Experts of a small language model.
Experts: 24 experts in each of 12 layers, 240 clamped SwiGLU neurons an expert, 2 picks a token, a sigmoid router.
Training: a variant of SOAP for the experts, 576M tokens, 4394 steps.
Below are experts of layer 4 (counted from 0) of a mixture-of-experts language model. Rows are named router (the router's row for the expert), gate (a neuron's input weights, with its number), up (a neuron's input weights, with its number) and show model dimensions 320-383. Each number is 128 + 24 x the weight over its row's rms, rounded and kept within 0 to 255. Numbers have three digits each.
Before each expert's rows: a language model's description of what the expert responds to; "gets" lists some tokens that make up at least twice as much of what it gets as of all text. This comes from a sample of Wikipedia text that the model never trained on. Tokens count by the router's weight.

# expert 5
Description: Closing quotation marks after titles, closing parentheses, and table-cell pipes or line-ending pipes, as in "Eaters of the Dead" and "| May 21".
gets: " |", ")", " |\n", " (", "\n", "\""
router:134109122118134057074136118143124095164160079121131147123144130169133183092132181103116141155127140120097121110121147114134086145136115105146104109155169156068138075091154139135143119161129117
gate0:125148124147161147165161129131153115121138104123131136096161090098118130136139122089171182161117120115095135130160170095158138113172088138133068091133081155149099124118120132118102141116117118
up0:107121127147125143155123160096138127120142137139138116137124116123140132105156123149164120182092146116111114083128138103151107120176107129115111143139120173126125130146117086108127121136153095
gate1:120137109128125126109107139138137149127137093110106142112152091126133154181131144106149155108121146121156125119137104096154116142127115110103127094148122146123082138156152095121129110121171089
up1:151093143133153144095138144102145137150156106097114139143140100125086102093097117118121123192133126106124128115148107117118116107130079083125104148126139138141080107135135115150100113128163181
gate2:144112142153139153119144117124126148114108123116110105103182071093101162113134082168135079112137130139145113154154133111119104090116136092161124142171121103075117095135114131110141097126139111
up2:103119112115148124108164080140113167111104127103113106110118067140101149119145111152159101122100131129159140128154147137128110097158106138165113135137127093143121129147143145148144116188133121
gate3:138162110146111128152114123084118132101114088153152170119111104108137095119116119131100146154114129143130148111149159142111131080126149169110073113150135129154111133135146132133143125123122127
up3:159131103124092160110116124086093123122059100151113159081100141115143096131093130130141114177105117139131170104124150109088117101151153184124094110136150127124128138182135156099116123123134140
gate4:111097125091122104114133147146120129144114110060149152133125100169119114108078137164139084166153083150120133151140133147114123130136156144102101161179129139136130115147114109108128155178099195
up4:133179142120133115108153109140129088134056084034127122143129086133165125123156101173117108126150105184155115136132111148102144144102134140121108152149117149102079119130103109096093102108108110
gate5:103132167125150141139133137119098131122146118107099130138127123116081156115127114096120149210074110118154093106084120143124134119111114139133121123133115152143145105164141130119114106149123156
up5:107121150157144135171148160090120110129132142125117128123136132118109144095124109118128170137106178098122073129109121143123161110124117122154121141134115140126154082157133156119111107141105144
gate6:066142138126122173107153100117166118135119105101147133185138142084111118101116109104119137136094136093112150139136148096063121156075113069124126129176130164132110114083146093147134105152192091
up6:121139136101136141113164136121116120142111121158141093190149145096120148149110114104105114171125190103121197141157144130156112119081120126108092103173107127130113102128145105113118112133157125
gate7:144102126134061147111124111116155150143143160103139118095097169100151096107109116134099146101102143122095091124148130104152131097146104115114158124162082118107133148111153130159126116138151144
up7:129121136153127118112136129154165141146153099079103141117120178141136115109106135114112128076103095165088107118157125108130132106099097115119165126168094120111119100171140114122155087164146129
gate8:125096080138138142108176112140132153129128132103126139124124143131090135098088126088099130077150131099121099134127158142116108105130092062124085120155121125109078098123140112126137106133086125
up8:131116116154111121159151144148119167129125129156116144146121154112132106127123154107160114076142100114090120153156165156112113174165145111130095118183108129118086150115111157132142156121110119
gate9:169144137100105107137126145174123166140099126064120142182150109154132120133136135103089103109180144133126119147113141130146074144103134108145126168128142093099129116112141123118106159108125110
up9:156122157115122064130161137111117142178114139121150110178136117148123146085094136103108126135132144148128093127148149129139092129140141096128136122078113147098142140115152104118139125141127117
gate10:130121081118128141093139127147158094143117107149118105114130109117111115130094079133125132172146085133126119117132142131154135142113115121095148139152128137108122101117156100132131133156111119
up10:121125092127153132090193130165149089106114122153128102103166100110120156133113101078140157166126097152159077100125160161129142146150106078107180113144157120083106127141137120097156148110121118
gate11:121137133118107109151142158136152133161114151151128115145129123120105123111103136118129147136115112139138117108147153143130103089150139129102115150155132164145102111167096113141095145154135137
up11:096144136144101133133120154138149090181114131126137142139109130125098123097084152106136140133147123137124104113157136139177158091141130114167124161153120156143045094122087126115128129193127160
gate12:127084143137114131102127107147130096130100133163132074123122133159091139138115129106141153134117124103139125124106132115126063140117143106145136127120138169129113081078114137154126161118184138
up12:081124103112125129104136120131157110088095112115128114133131105154135163081100128093178137115090096100101112095131136093134081149126164119102148087099080127115132122099165149161149148121160166
gate13:129135111147150095088149124189137118122120131112087100136157107171115101130109150127133150110127115138165114093117094118069124116147109144138121150146143107074126143164092122128139143179137147
up13:131122110128101099081107111181138107123123129119095152169152133169126079131108133112105134098130127122132105110125113138078159125146109135144112129122136104100135112130120104162112111145110120
gate14:130137102111151146134117091113128093152143133077060092125109131137098131102138079139138129132095105136123134142109110122129106097116128113133126148141167110102131130097137094140104116154138140
up14:102170139133154165142104115130122078154157097102080105139120124158131150118110075146136110118114125131114171132124151119137122143068128114168115146148148121092085128124166103154116157153128126
gate15:109059172141119132111149095142111106141137114127097116123110116133150145146111095139142130143131174125125173117120145126145118099112118070093141112159154108091128120083139109140155121106176084
up15:151126140135099131117145125102123135149158099171119108090127121120137130138110104153095115116154116145197146143134108142124118117110157177168114126087120169126128094133094135106140125134130126
gate16:136144182127146141125124158128134176131133147111135129140164098118140150076128195097144135124125145145148132113130164165122111120141158101158115129160157157121120044139123147120090147120162121
up16:108125160077116145115106127091123185109137148135154100131152103125142184113109156088164089140132119140120139119119158174124118144117117081146108120189101167111117072150127129138088139101166105
gate17:122110116088140090106142122149123152143120103111201171090091131141087128118081102129120131125108162143133081152153134149090147127124145133106103133135076186098160159095145156118133132098125130
up17:140132080117100117142111134075122145129132115104136193093082151159086132117100130136145120100143147152119102108135160131087139149109112145113074118107150173128164196131130118154138148146118128
gate18:128111134164144106123107147157131139156113145138151120120085097122108092082106069110123176117154113161133134155162139124129146094104137118151145138140174111123084175135095146107138136123099104
up18:162131101113125119132132125183142082099158141129113130115095104116112144131123113129110156133139112140129171122136156172134142100133134101157101160104177095120121160146075123126121115135154159
gate19:108132166162104087100158118082083143162105163157140121157100172113167180128130118139143176130150098121107146127159118131116158124099124127104120078133118085156146129105188144122132135177156100
up19:118123165143141178146096073155081135141071137143109136125107108107135125128115152122118139114197146111136110139153127078140146150121135148140119140105113110114159106146133095103149128131119121
gate20:135115115104122117111111101101117124131143087128113162114102131160148138147127126093144096125127122149149102105086140120147103118146142124075111126147157118061135128120126171126136113104108141
up20:115113158115122160133109121125130116125148127144128127090071130162099119141129145147130141159148092133138145080192141110152163113198133134105091113118125109094145129106156143126125136135121102
gate21:148116060141170110098139150117149117114148139140118125146125128116100180137174147115158167103139129148089068066142145156143125099167143104147147113125131150157120148149121141080105157112136107
up21:141167166192112131108141102095119112156122079128121133146156097130142149129101124160163100111163098126166113093128152129095173135152143094167116112144150119121117129150126119103179123102117072
gate22:136111079113110111154132115145098112143164127138190134141108197129109126136152136129128115119151150138165126115101190123131120122117107121125142122161125107156094089133158079127148131143132168
up22:147105095109130086165180118129166119139125151124155139125113149161093159155133135105108125137135122150157143082067155154105130143139136105156108138167177147172111105110117101168141125106122149
gate23:154113118141128111103138099128103134104187134143119132114088134125071149152159111129136136144191103124086097107126133079152121135119116127149160176173121169120114094135090150134173101112162107
up23:148131117140111158088158101144148130154152133101149138140092133130102122118145093125106095092158123134108135129133131117123122082131122117126116128134129093122107083124124118120179111148118141
gate24:111113128123139113121130129170129084118117129099129110151188151104142113117157143104137131112125121120123141133103103139100124142106128186124128116128143184054148134174172122118145140154126101
up24:129130090148173118123134125157119108129123135090104124163150177102147130090165160112125140094164137120146132093146090120105136164133131169070122148106175150103167139143146103096142143143126123
gate25:103130111092164109128143095164141119157099102148139103113118167131109163101115099138130126145092174113122111093132118114138127119079107126122126101137175113076128085086119115144137139152085103
up25:094123110110164114143154115133190109171072116143104086107101142125121164102141121136130144127112143145114133084133100102144164152109160098131153104132153131086111126114133113116118130131103100
gate26:145127118117185138125107110160153122114143127135142124143156138101135127096141099134154175133105149133134144137163139099188142147200127134094121129111080114093120132106135145130119156152153132
up26:108130124117121118136123101161121123101129121128117126141139153142113148104109167100134149087167144144114127152126157139166141169115138139126154147112095117130169101140122082123149150174131118
gate27:106143121164166136123128090094087138148158130132105130133133106143137131143095098175094126124122153134063131122153133130128135133131122092096132102149075124087115155144135145133102138138107160
up27:073171124160162126134142088130120114126134138121110104135146128127158136109085089099072118141117139079083080124155146114148143113107113108082140095150102164083098126133119128132144153111107149
gate28:117128118126131135147119097118123103128150103159143160129104137167136101151095147150102121133115099135117101139115117132142140150117108086135159151125158164175156138166104088130138111129158116
up28:116124131124118135114118108113151141121103072152175123134120128147097081132125137135124106140139159135152115144113132179134159166113098131139132145126143181140153174195148114092091096111144103
gate29:162109143123127123115115168116134143131159113121170087133070163100136131113090126117149151159118145138094122114121103112149103110173142134133123126139117082147109091160090035134094149160090147
up29:109142113094131134120151097127131171100097130112107101116119136096113136146162162141123150181110125146090142133106130116138090109150122163134102151129175099127113127146082118183101139153126152
gate30:161139155124168097134139128161120134107136109114133110117125119133134143170116103123134153145131161100094114132117135145102123099146100078123113114132139140138109132110127122145156111103112136
up30:118148134119172090131140060171119106084149099115109096115110149146136122107144126121093124120143131132091128109135119096111171118161125122153047154156147102126057116098130168121151134144112168
gate31:159132106111104128107099128124148075115136143125130125115129127197137128077138115117159168107161096162140138168133098106143129069137153115110138139178115149154114141109172151127114145095130072
up31:184144148119120113137103134121150080133192120130105125096138131163134134059139072112134152075203132177136144140143137127164125110119180157126102167123144144160132120111135094131122139079145106
gate32:150138145143079117131135149146121126153144116149101175148141158093107131060120136105154153161091124128137122131115120128145088117147101137177104098085116140113150131104124099117146115175116126
up32:148173100148097149076092144143108162157145111111128135138145159110151163099121155093149155130153091135108101104109098130102139146111123125144126128105131121125156139158137129144084137138114127

# expert 11
Description: Paragraph breaks, line ends after list items or table rows, and == heading markers in wiki structure, as in "==History==", "Doubles===".
gets: "\n", ".\n\n", " |\n", ".", "\n\n", "|"
router:155097121171123136161172117123143111116158152120122113186123141157124154088149133076111088133115113131149132117143118112172133176122180126115131113135094138135142130137119161129113137153120123
gate0:141161160115078147120111165174169113140150134091146152150139142092140131112141084162132144136109149120115194105125121127129146165126087131146101092151157103097116098132091117138145108113165155
up0:129108116157098167157130173130172133144169165082129122135150135118123128138136136154172180159099148139120143126164110125162157162124093149138113105108117110124097165112095082103095102124151129
gate1:128115104154115156113117177112099148094171139133127106166143105160132114145152164102138116119115136170122169116093138153125134110152118093079134116176106113140135112099104115154175104118126132
up1:106106103165130169122144110169131105069132139113129097174130107139104125134115168124154127116090123132099142119103111156135159118091108090084133139171113122157112115104104117128152127128148171
gate2:172114104141149117134184147129121094169150103126115140153130136132143124132124130141148133121154152078122132121086111098126095066098142111121132132116112142100120135124116124130093109111121107
up2:153098099134145146156160129077140109168154157121118142119125114143149121112105108129113148138102158114125114120124107115151119080131147128132110115134141124116147160145117145102087104119112107
gate3:122084155111134154124131127119140124188163154161155061142142122131103130113143107128127116171093158162114162135140199118097097101158107122111120135138128124138156070162120143118159127155132138
up3:142135147156147135126145088133142123151149149141129072153108144083119154143127132175144107163101143170090149156115164080099083138132120126095110135152115132113163056160138134082170114150134146
gate4:140121136136164158122145142135116164139140141117143132129113146088138140190070117163162142150129144080104125145136135163132143156103135101116103114087174089116165121124104161182102148120173170
up4:165126094130134122099127164148151144127169125140133106125122135099125129159090153149152175166104146141132105149160081112125178178142112117134104093098125086113165117109103138162095127126139130
gate5:122118171123121176112139157117131116131116156128167107145123111127120112127123117140122098098064131096107088129124120139132071106112119109116116129147141175124126180148130086128148127121124173
up5:156107197108151163129095140114123121136097137167151121128120125118106140124124124118108156128097164120099085095123122134099119116110101132124106116099134155095148173172159156118134111116112144
gate6:101160115102106157113097109144126098134132143141126170126058114152131164110109128154135105123100100094102128127104144163120154132139140127121134161182162133110129103139118128125122124151088147
up6:121129100106093114099113136141109124112100118085131144140089116129117132144127176139173142094118122141117144135141162145130163157149125171144108120162146140133145132148117120134131140138121128
gate7:133172107118147106158143127125127139109128082080167108100121121082097119082105095082095135115131107140184104098154095127147117117105161093124148102117110142161110146135111132137151099149085103
up7:132157100131132078191130158120114148109156114095119136108120136096098089106122097125137121100137109123173107083119098130121115139095115119141144118113124094147142165151142151131129109145140122
gate8:123110128108149094147150128092106118127175126104128103102140135085097100099153121134108128106122130154150150146192176143143123148157121109103089125114117096118138147125148165158118055155150118
up8:145080138104145084155134109085122106099150130094112076108142108124095119091133114138078140114152128164170135152132137101150143106118143123119105133132151116101099116107132144122092073156168140
gate9:145148107149135169153138141124169103120134132081107140133163150063102130146128119116099170130121117130156134101108156117131123141122113138141091132109126120154138151120095128131130167122142085
up9:124124114134081156142115137112152108105151125097117120159159106111059113141139106098103139141131110158119159088120156140165109104128107160144113113124159166136119112099059130120120164146139096
gate10:107152107163101149118132139123115114135128093112131145096084092105103148111108099142120103141133133114133160144157114190132118178110156136174097128144149132106147117140129144135128083081165106
up10:132153100119133126139125158150119103107127181139135120133104117129123124158144131150133124124129133143150117119141125098097126078116108117148084107082143110079135130105116124159190156136109135
gate11:107115117141126127171149101156126129090123128063096127176127130157108160114129130133146103148187129153138136142110130082104099172137070119147067145145164123149085181167130107151160157112186113
up11:142109133114098120136135152115119127099117146083099068123077095145102138125107119121121080112134122142138141132141139090119103160158094109150091139167151118133107135135152095135131105100140132
gate12:063128148179131140095120166170180097117118123163155108164104069098120134160143097135152169159167147136121135065108124132123168130110116152130107115134106114133105103109082128120089139157129141
up12:116104137132115169111166117164152098114111100151155141175089029111158120146128126118176160150153142104098110077132138125093129154155105130134148142168114114129131108098110118143086103149102113
gate13:115131093132136124164133145133111156132152112129110126113167087165144134162099110147082106123139148158138096115203159130157096118157144091082136139164105139121179173100109154105148161130160113
up13:119141087106126143127154169156114130129139135145111147117173095145130129158086097157077104145129126129110066138153150122131098120119148119068161143159111142106193155103097147102145145104175101
gate14:156121119128096158132129100133127109134149136133097083131130102109124155174175101095144101116142098129124157127117156071144137099128084122130139166161133117150143140076132165147161136120129120
up14:140121115133075093138176129134136112105160143118119090143161085147097146165167115075134117091152098125100145122133130097113142127103122135124139129206138147146134117099098134120124104121124105
gate15:112101132106104123133114149139105121148114077130147099146116133136110123070160103126124080183087125119119107112131078072168082100100132106092148149157092149107109105144151097131126136122161136
up15:114119151127132142148151210114105121169131133146165132111084129144129132108132133132154107133118103120129086162153149136126071126150158124099150104136123129115113160082120114162102133156138128
gate16:165135135177116134132141141138195129139136101101129142138128148118152139137161121139130091156131120114085139124131154161120142119089167144129131159119097096118093102116097158150131139131125111
up16:173156112149127124136083092107100094156170165122138100183160124102141114150130118127135109145211129108105143140124177173155150129140177168117133126114113098124110123152089095117093158130132123
gate17:104139106167174125119149183105093143184108164127156090108142147106118121132118106086091101144117158101106164132104143130169155133157158160127120094082150155136100124135146105120083130112105157
up17:101147089156157145115120179129082134158151166112154077144157120108149143134108112082120120141133145130129115103095118112177128092147130155116094106134148156111143140115142080104117112093139131
gate18:139124129102113134171130155126168127176149129107122127121157127123102149143168116139122114181131115174153133109143105137200141167127128140101131158100156117109177102136094128129120119105110103
up18:114128160144156142128169105118108118148106103132112113134122101121137114130132118148185077145158103092121106136114127132149100145165112119133079105152180153163140149145139175172158098153129152
gate19:149149103116141092146180088125112133146090132099163168097149085116085146133132106133144123099166104131110167135156102112181104119101150083145108192132144129123130088145147062124097167115103085
up19:093171147124160150137122136073096132152138168161151157104088089122103133116106155136141109094155134123125194107145130152168147107120127130143144154134127109167147116139146117119112179137094108
gate20:117115139141102140125122105123165134111117177167125111094096099147105074146140140167107108137109131137135115114144156108096153134134156113125109071151154189126146080097088111190133141069143120
up20:162116164112152133139128131143149117131184157150130127124127115155127070113131127154101127140089121127118110108142136092137128121104132120123111110162173183142157094132100139214143149132128126
gate21:150124114140159157074155088166125134172136136158131114091139102128132120134175117135142117137139172162137097128110134133140120151099157143113134112098078151092144146070142085157114091155157123
up21:110137125131162158085176109185124147180113117138115116113114131105110133099146126117130104121154130161139128113085121130138109163100136128106143101109094173091142180109144074108118064174144136
gate22:192128125119140120109161104121136102163179169103104116116115138141135150069116118138142106079130129153115139116165147115144143153147147142106131114144107138152141136140125119135122115189139079
up22:205151115105130110136159115134118091161171139104127141121134140143115159072109128136109093108131137133134156139157113098159120160148147116094125109158141140162133127139143127154140116151146064
gate23:141110098124130155145122173147098098104134179134105097148114136150148142124169093127147139133133104138122087163146115124173141122132157113092114112149108144097147146099117145176113116141126116
up23:138141143118097130174109132178122109090126141133120126095111133166160098123154096110143117140166148121127124130134139141161093115134139128115131108128134130099201161123119139154107096129128116
gate24:131124125123133069125154141139113090118118127099103122131109077162134127128143166145133062116104128131104148153088145092146147079092094080165149072095048112124103160131101146095133117110101131
up24:166083100139169075142167128124112106115167140113164101100132091149084138156097151051105117145116112109111142155074123078129140144105128115136152101111084158116099148156119159105112164089096089
gate25:154104167110112126127121105138150157121131117127126157155117129106112110123128122082093106127149138116147134158069130137171106142168132140097097137111135155147107120127145086113104145125130093
up25:101102111102114142137120092137128148099140130121108159148121142077122105161115117086140130059124140149147147128097135151151105124168125160098107130139141138137112109115142112116122126171151097
gate26:145138105152085123090132117125116162143151094102164142138105123112137111139106147122135088158139147141100122131110139142129129163117129133122110156120118102151121089118113130140129161141135196
up26:128126130153129115125118160129132142156149086085180164153133152096132093104101085101109123169121137107126165150134182134114120155161119145144100097120096099107117122117132116148123134123114130
gate27:093112136139119142145140117135130131142127079125181097142120169128103146133114099128128135128178137139166148169162126164177159113163145155162103141158162156135097116128108182119112062117130107
up27:122108129141103118143124108108158107127133119109187124106107164126122138124121085106089125126126143168150144143122151174179145132163168158127111140149211126147134128116101146136130093141127099
gate28:170178120127173156085123118107116135089122119149147156115135124129128136121156103133113162109116116136131094107157183134112121136162112119093101107165111148140123121115112102162132156082154149
up28:127158111089182159080143145147121147094127108130134131127138127111102135114144095113124150144138143133111142084116152090143165168145128083118126144180168126103101083122117125165159137101166107
gate29:117089139139124125069151139127103157155124124131124144142176125132128135136098127108157162159119123132124101123157163128127127127127116094133174133103108132113146145151124137122109112157146105
up29:130103156143105164072137172134119159182104125130109119139144162144175131132109131117132163143120104110138119156136153090171148125106135084117136112111121162081145133131139109116090127127169115
gate30:123118137124130112183118144129139139169150167154136116193138086125121150153122127113105146172129110110120164123132094135160149149138133122122155111115110147128133135120086094146119108090099122
up30:137082118130111104157110127133153110171113148149113134172126086104143177174129127137127156161124087102096156138164162157166181131126138140107164140147110122141144138107113095151130101094101139
gate31:104098106100125120139136147135099132175118117136152111150101099127134134080140121119130156080143110126117124113092117161111141124103128170123162145113104147167096093128163084143118122178113135
up31:142127157144171170107136156125079161175095114138114097133112089107152127097136133102116133104111124146125152134119115162147162131077125164109128136101093144166088089150164075116119137193139129
gate32:107075115105119100095110145130112131129149158137112151146118128130147166097095116141103123110112123121141140116135076128125138129130134121137099107164148108118125102085120118102108136087115147
up32:139103165108143148085128132145179153143132128157122116156160094104147178072103108115127133105105109121109138117112127127120156126156152148149129118136117111108122104124126128053132175110119147

# expert 13
Description: "The", "its", "their" and first pieces of split words, like re-, pre-, dis-, and infobox field labels after "- ", as Operator:, Provenance:.
gets: " the", " The", "The", "-", " its", " first"
router:120101109137112129113134063121105085150145135128145126102137088120111115109182182085133142151130083151133141121151166120128121151143140095135078121159133169158114174156134085104150111147136154
gate0:106118196143131088114127118130127066149131122171115067140098098120091135120159113128110095129157113139108129126110116169181132135116117108150127133160154114150110180092113065138123118155071121
up0:071122130133117089107136141120140098151128138131151077146095076106109134090127134125110092144111168081153153123143125146162130133111118104142138149149166139159128146092103061147091150127135110
gate1:134140140107137137163166105157090126151151123121085133122206149136115108105135129160104154098153143109111128134139126124099154122143137103126126150187114173088094095131131131087081119114104168
up1:129131104110123130130143116138113158120114111107140122143168169110131129088122113156120121101139132132114201138116151120105134124115120090153110139145110135101105090137131151140111115152118127
gate2:123126159126124172119097116118155153150113098130152142110119076154151138112158080122141110135130127097152115090165128128141131133176093128105106108123171116155125111168170125179138120148183169
up2:137151141128107153120109090119117122160144095100124099133110111150164132152161090117106098135116119101131103102172118123160118092209102119127075144118149122139171129148144111172133144131132146
gate3:113128115123106133140142139131127139106092142087132120139127148124114194129095137140139124081131103113129166122133126128126138158101112132112144118081150130152138112152134128135124157130142165
up3:135139141102067119140102136105145123127119150118097119139119144149144145145090136157103096147127164137155159151097134136175108154151165128141099079071126131145163154164106125136128145083107149
gate4:159146116160090126113093105104160095112167144129135169106166106102099077088148135108118089121141097129064107164136146128094128128147130117131131099126155124181097106122135146163152130160144146
up4:144126134142125116163162089144146125126136130105129131109174117159113120109159107078115114124138078107121058112138150082141102098126121130157101128115121153131105134183138143145096128159157086
gate5:102117093140146094089172158129103124149147128119124127139120127099131133131112109107147164127154134123161134109147087104128131109127121152122117097101160115139173152107103142145144149152157117
up5:122099114140147107108147133114109093119136186128119143157095111109137126106113140176114110131157113121155112134135122106151129152195126171154139112118123112110157159123088114118159148124125112
gate6:089158136119090125130177104121141119129101111114139129119130126134123133090156149096127125173091097121138130138140133155136132132116117088132124139145120134109114086134138125088085130153105191
up6:095143125121143096141180138122150125151135117152108135158135117142131142132095121135132132129088160132147132171088125136135150152148150094123116102164122117090113119134134075113123166180123167
gate7:146140113096108181158127136098117117116197130071127158120142124087119128105140101110108094107114145130105127138171132112135127163152133137132119136150105127102101175159181087131115121100070128
up7:143129129110138190115133134116126108100149121100164122159153118095123166111119109090079119087116121101143161123153134115100130151163104141148093156185094086090102161137191121149172144133105145
gate8:116072122128132124108177111155125066141147157158119145152157159122153132113162123103119131112169139112106133116118117114160101152146140087117113180167111133120099126134118117139152157158145087
up8:113092163147122126136173106140117030116130110132123122136178149111139163156126178099105128095104143159118131156089130153165134120145123099107117129153158138144085112185138131129160197147113117
gate9:154141135108113166114152153137176139111121112075122183146139094107116121124136136108153111134148141164148116093114168119140144114122113133151087124135130117133149145150109132131107154118131108
up9:142116087121116178129157137154128169135158125107163113145166107137111092122131102095142165132140141145105127128134147131132160079140129129164068127131114141134139165158101111138136147114151141
gate10:147134112121097139125145070079121125131135126099154090102138103127109133141125121067142114112160122104105139152124147123131111142104118145115131116158118162153137133152117111125140149140119134
up10:143150129150093136114130111078126143157206132119137139092147133113079179148138114109110110101105153136110092105112147079139101120105126135117097147128106198125128136151129135142146115133123142
gate11:128108159150142103152143089137112143128128147066153138154119074147128123094123122113097134148113099119113090121143173140093137112140152098112114150120128131125089125161099119101103141150117150
up11:128125136153143109107113149112088111149124101099168154141111100130129119113115123127136131114134131108138086110144170116089105130141150134158111148144106134099083121143122123104081128125114125
gate12:136078139114118146097151121135129169176144109134102113116126088167129126097174117159154130129117141202148122156154125128117128109105142126120115131122108116174063132146144132121182094098120146
up12:156098152115134192113150100154155145149147149140111112139143122166151163106165094125154096135128164159145157158138093104128110124112131133110101087101119138161110118168121109117145122099132153
gate13:130107143140146104153171117118114136151145144135151161125126120107118116134130104120115087113124135124141126155101134109169162142122115144120122088127149071124103084154155090068136166147142161
up13:116118152150140113133148093144145118161157141147138175103142089114097107115150101079107051113120137114149122128102157137143162129152116102126132075137114097140129133147138084103128146155140141
gate14:136122126122125131153135109164121094095200145088098134125123130116138128154135089126121109134142152142128166137121122110163113115097130141111073138113129157133126182144087142138156122155114136
up14:126110163105159112148120109121161098063166095080121117133104139174147134146121103140122116108134121177140156119161138083168106121112125125140099137125105183096088160147127121107122124141104123
gate15:156126144118120144109082090108142128122143120131135120082150109174112158107121088161123122138161144123123112095161163095094109127101101135140121146090105156156124135120138155125142096120166107
up15:118138158115155146130128184189123170166128152129124163133125118108140096147074134143106112168109130134145148141119149111145157078076157108095142154104102114138108102136203147125085107130077171
gate16:125103129146095129105109128100119133164116079108138140115171107119104170160131140110136065158138132138114138122122173086154122143115171117155135133118124121133111147153100108139107121100120119
up16:125130130146110140108120122106112093131064079119183152084126076152131147129143129108118107141141099151144148125156152075148128111141132133153081158155101107123098132157079143127106108118126090
gate17:137088117139117141173159146120116114184143136154118143135173085142116111148136127073123131135097100139110123135157105146141122143130102115116121096113174120120163097123136113077133146121103117
up17:125051120185101135135176128137131125122152133141120166163144127140093134146141153093149175115122145117106116141166085159153122153115120113068100093115177095118147135119137101130118170115122163
gate18:111133106125117121158115128143108114133162173116106143143089129120118087150146087095140092138117131152146152133180123144107176106107160110140113114115096165124136143175106098135146154088117134
up18:143128101142097128160122102169103131141123139100120149144071112122112090121131107086150094097103143132120118148144105122148165137134139105138119103106126147106137134158095086147147143098120119
gate19:141121116137108106132175096139122144117145104157127103132117140116134172119135110145120158151114142118090131109161135131117129127115148119122112119150118119167134127157157135141104112127095117
up19:095116092131094099136131055136126121115166108146134146147106122115123140114130107121137143146094140119097142165168142125149121157133122124096107090147134110120107134155106127095142124140099126
gate20:162148156106144150123133106057132123134112133147158101118096119120134114163120142165095120163135157133109144092160135159160073145104106093139115084201162128085136126118085143165128150132140135
up20:133098140143123156161105081099127112140129104143125109103142126131109135177129132190102094172140163149144143091122113161143135146086136133152102114202126139063106132118089160165113128071105091
gate21:144134108111130129113077187135117116114179153078149090162147134128181107132138117094113139125125136122113115114154123167166148151128170137126130108093085128107114126105114090128149129115142115
up21:132160098134141149084071161145126138139146177135172118145152134131183110128125126120166125143121087165168083113136152154150136150120130122109137102082096147104123137090113087151106127152127128
gate22:081113086103152168078157150103077133135171121173126103115108118158076138112158151116141113151124139092124127128140138133158147147093153107138097130113142135122093113151131129115151159137128106
up22:083166106107149164117159147126082128156158100148136097135099126161131093111154107104130090140104159159095127106149113103128122140112142116128122141140124135135127105138143126102163158134104111
gate23:100137175139155142126130130174131135107118165080152149181118155085113105134149150134174124155156155187086124103114112148158134155119139075133097093109144130110143118138133133116179124150127103
up23:063127157114151150149094124195130151133180172133149125177115134106163073096171161130157142134121121157074138112091095112157143156119145067087134107112139145097133140143123103120136117144111136
gate24:145119090155132121106114104120120123109157135141112102123138104168121122109154199105134128111147078117148060144166121168117101119126146152111124155163125084098138125135126133144130130132121155
up24:151114131138151132121114117123130142157131160135080103116150109175113098124142127107130148108138111124142077128146132167148106123104156125145126111165092103103144107155141099136141157160143121
gate25:124156086129096144143164143117113099112146160121169095115169131114141126101182116112160153102123133088125154076149128119141133078123138111157125180093092098111127143147166115116131098148140153
up25:102143127155126142188155125138121101086140173113166111142111149146158092118136135115117111170148149099154135110156155128146126097130157121136141155110128094117114134161139132131160137158112162
gate26:129094130120166147143176167145118126162164129145132135125188119111082164130130171114118079167088100129123112127132122161132130171122110144146133092115120183127126120112152089130142131139091108
up26:155116130144117121118147151112059109115174117140082118140171096126137165147113128124133118111088101121115127136115106081127100177138155150118169132159115188108108114176141121133128116113083121
gate27:121128141133099103135117102189155107133171121116179120131116109114097128129119107102106112072039117122127135141140154143137092132109194144139163144103129147124111099139149119095085144152111150
up27:177100117151099137107141117138131104103164152102151110116131111113102127136093107107135096106107098127118131141159142146154127140150168155166164133148152144123140132145174129156108154174129159
gate28:153163115133105117153121146102138116102147145113158163181113156153112169146138095142106104138132128135158145087119178132133139110171161116116086126160137066146096157180132132144148131110173115
up28:157161087149114136126096117102115114131156103132167143145128133157110146129137083102138094153118120166162151109154137134142143134168159127096122150189134098142095145148111131113157103138145131
gate29:136079118150086161130102125127140134160122133090100155127116097098118154127183115161164132102078144109169120129141174128140155179144152127123133151124129114127100170132135113097099118129080170
up29:132090112143147153144137132122154137132100111089119163140129096141131151127159111148120133116054113098148126105145174132177161176134137145140128128147139130114145102148125122116088125123119185
gate30:115112133088118136122119127166183107157144173130142089149090089126176167122153121109138110125098110151148127135167128139171159094145158129118163104091134147153165145156142164123142199112149130
up30:120113113120142134123108119158112120146169179106147097141089083167151139117142129117152083128094160115094118114166088112129122130113131125115169137094116133121142164118138119117134144090160083
gate31:172125141100125107133098149156139079134104141154237145124167070135096133149153128114104106133106136146128145112142096146099072158117151085144109118141118116090109078166183118130159110137101171
up31:104101100141121117162140135158156119125132124166190143112151126114131140115139114137106121130110120147076183123101085148106115121131144151128136109125121132107121067138157151162173165117127153
gate32:132120090116143112111141139129120145151114097147161166125125148104107126160120100112144143150069105166096123115217145131145144161080112104114118132136111130129099140160096112138137096127083106
up32:150117116120127096128141127120113108119106077135148188131151126120111154172145135089137175147092092144133127135203099132167116150116166139108114129156105155135082147155112113135125111116098123